Experts of a small language model: 16 experts in each of 14 layers, 256 SwiGLU neurons an expert.
Below are experts of layer 7 (counted from 0) of a mixture-of-experts language model. Rows are named router (the router's row for the expert) and show model dimensions 0-159. Each number is 500 + 50 x the weight over its row's rms, rounded and kept within 0 to 999. Numbers have three digits each.
After each expert's rows: a language model's description of what the expert responds to. This comes from a sample of Wikipedia text that the model never trained on.

# expert 5
router:466533583500476557541553505578509487516457554463581462549533485528539537653475379552498497491494539522520397472448551476460541560537500646485467467474564531570583406476466575551469556433442475523507582491526501545437521437444484435440546474438508468549513483423561474487539515440509438465475583492550427511448468542475516687455501455521477495451451491497436492495477498441479480515547545494469486473462591484492442476560581507454460454515474549391583453496455493460410488461466497
What it handles: Double line breaks, = heading markers and heading or infobox field words in wiki layout, e.g. ==Demographics==, Physical characteristics, Coordinates.

# expert 11
router:441496515514450480526480470547452485451403485467516441506475588556511617591461442530438482527581528547480453472483441502472472543533511572492330443473505440522485440407544444545478586508500488529428575559554514505491567529510551436420510513552493526499520395476505525601490582518498490417490490475544451536537570515503549580543558498540497516508498500450499520554581462560566572521462470505491519384480537547491470531511496620415488543493605593363554524423535475457498456495470498
What it handles: Final pipe closing a table row after numbers, and sentence-ending periods before a new line or sentence, e.g. 60–76 |.

# expert 8
router:507455520517462477554542461533531447469452505503508526510502551577521500554416400505569476458465473587535432536581359572454405498462485567502465459456553448462546481558494494461557644485526429562478589563581484520500499435447489479419569465500386485439424469565502538573522551482449464416379490484627487579513483505549484541439537487536392578464520520448427477524511507543528515570439481443512479479562530516563526506475424554498431458384488545484491489512512493482501517516509493
What it handles: Articles and possessives like the, his, their, plus opening fragments of the following noun: crow's ne-st, his ne-ck, cultural her-itage.

# expert 10
router:484460445511366519546516462516379437516534478461538396395480514535468510525469471490498565494528443508553468450546523572428543478434441646529440536511462548575579450494476461517571513422454461525534543488569514492545551482527527463571514570506468476571472509472562550529360520446467496493566462437529456537607525489446508562498593423565482503451556444546532460534422493496561553530434517486570480445457577507542520439495548525421455443481532552446454426593514438486482466563479489
What it handles: Final pieces completing a word, such as -s, -ing, -ed, -er, and short nouns like head, end, out: fitt-ing, replace-ments, Support-ing.

# expert 1
router:471465510498474478561492443495547549464449473445506438548501522563491426563448524515436507512473567447440550433507545471539546560530449595613532430541535517473521498513552524541511537405502515514459532585467482534466574480613441450567551517570460557535437522527511487525501537491448482451477483521571436548451493464565556547415510488660482619472541486410505446498472506521541509561469511482484507410413529456492464474508542582402444529476561547432493479385462455428496404390550442
What it handles: Hyphens, apostrophes, slashes and mid-name pieces inside compound names, URLs and code, e.g. Smit-McPhee, al-Sharaa's, https://, Mc.

# expert 7
router:446472557461458455556558437501435520458414469479563502494489486577542490570501430503416526471501551592549490509473398465469483543499435578540414455467544555531538483489480511515456656426525504534524533621591478544480577478452518498493550515465560480530459432542560433462437531483469567372505534456554522508576416513600527531491559434523435522468513476502474484476494451508504550469512469509547480361425567474512497542562532574403542453519519522412524549421474410537481439467511516
What it handles: Second or final pieces of place, country and institution names, e.g. United States, Utah State, Ivory Coast, Maricopa County.

# expert 0
router:456534531422487503528439391504497461525538442493489467547507607519484509556498463511491529478453567605533471504399467483506507500532472682563470443484552407518532470510523571536514574419516414544471494556586499497486591500453516471420529519540470484495497446488549496525490550497527508464511494469515392501439498498495577561519665482543456474459554438492488479526509526465571575538443479541500481426424580426497458493536524490289462489501476555498532567548517478428486468460475462
What it handles: Commas closing a noun phrase or clause, often after topic nouns like film, album, book, sometimes those nouns themselves: "popular book,", "Štip, North Macedonia".

# expert 6
router:483461488513536572518457414559510460541463436442611401521525506527583581537459485488491542573574521551541435446486453517391537495564422501514482466467444442531481490567492573500505533536518459550459468624503543505471581378367499399516557498455527536441479501506538488487461522462489537481444405551548457505462509588490514506541574487603492559480464456455555426509531462469604490485459467502485534453442503540419511509517536543424406486529552553419568521465520524609424492535536444
What it handles: First pieces of personal and place names, often Spanish, Slavic or Portuguese, in sports rosters and lists: Mar-ília, Cor-itiba, Mir-ko, L-ó-pez.

# expert 13
router:541539414519416499512522468516491496564425488548522530524517493497581527607442498448502461464518459637458402531480516579454563474506441471523499492520559525467549529458499483568602465460495404518470607520499563486496544511485481505499521479458566484513503416434590479516357515519491529487450418467549460543571552548506633569424592464588481459514532522391574574422582493541401464434465501500560527458499524449470486515464546453456516505447489576488553547450445534508537483468448433
What it handles: Short opening or middle subword pieces of longer words split across tokens, e.g. Des-p-ite, comp-romise, de-dicated, Mil-wa-ukee.

# expert 4
router:549528546436447488515543462514524481495505463508476450505501570578480531545491484452491519561480486480472513475512503512511515498494485563520357500458519493510558426505508525542484637397490470537491536604564539478520579508432510422494582559508496508592487493460560531504381522511503557412460453479590457462502468560551599542503537520549450506473513484439442476525533524521470524445498524492553573385548617539488481555560500563327431466482530627371588497463513438451457490507495456
What it handles: Digits and number pieces in scores, vote counts, statistics and measurements, typically inside wiki tables or after dashes: 7–2, 19,550, 46.

# expert 9
router:544487496441386567506549458567479445517403457458496426522446615521520425569490453492483477475433468524464478485470512457427499535512450597552432463458504514541579477475520494603535511438533435567450499460564566525484547473496481468454506548500451540399455483461544488508452532444465525453488585446663450613445538500568614497541585507533502498455474548402580412490473510542534579517474479527535454461513536532455513583562559518391486441489482570450529517483561477502449498475536446
What it handles: Auxiliary verbs and prepositions after a subject or verb in biographical prose, e.g. was, has, called up to, run for.

# expert 2
router:603477497509529567480484500525484413521406480530509500431510543543527490537444436520483525437527513507469471500377477456523477516517448633543432528469480497413532377414500628477489619559423517509513540591572484582504532518509515409434535572609474490434455418427480528486404540481526514466492547426613464538517478526563503564492528488547470485461462479459555484505541557454477538491509532593537556447541574507545453436477506512449467464434556601445518472459487464484496451585472463
What it handles: Capital letters or capitalized short words opening titles, names and quotes, often after quote marks or table bars: "W"alk, "Men", "In" my Pocket.

# expert 3
router:591507599502480514511569477533396501538487484501535485477500589535472586511477524487485460491435531548475465471442551496513466493512487548546388436460579488540520480471518503567454585491507472513508603548503520540500525432482465446445560523461455511544504518523541515473412511467468515438430539496541418582514418500510589587541582488566443518478524512417502474521550494572597539526471520482565516328439561465483468525505558548360451505532602597395554468445551428469474450448542465
What it handles: Closing parentheses after years in taxon authorities or birth dates, and year tokens like 2006, 2014, e.g. (Wagler, 1824).

# expert 12
router:520475484411469479477520479528539511424493436429417417493445560541549570560484398531521565571530562552487508514437511535446549601492442522460458401540553525584581393525490538512508525498492461473529533550498552521496513442529498503471564520541535530604455464577563453507481510529446578466374509492564454474515458536542459527541611469501476546467504483459464400520510472458521553533410452443558419452524601439450466463467458526499525511442551498489492577531517335533541453404550493
What it handles: Interior syllable pieces inside longer Latinate words, mostly after a consonant fragment: subcom-mit-tee, celeb-rit-ies, vac-ci-nations, brut-all-y.

# expert 14
router:474507498544503485562562449512421466437542427526479464454422577452486608542469456456554456491506563512498507470494430446463481508565396597521435426507560473474535382504542493507500665453447511515439528511523518501466547560519480446450550540451501508507454521543497463500499568445457472424473381496539458603475569531536489534621548465536426523519537489447500492524532492535439537573456474513513494415517622499512504474558573597384465518430484616424519533497505558496479484543488458
What it handles: Coordinating and linking words joining phrases, chiefly and, of, or, which, but, and semicolons, including in table headings: "Racial and ethnic", "final of 1998".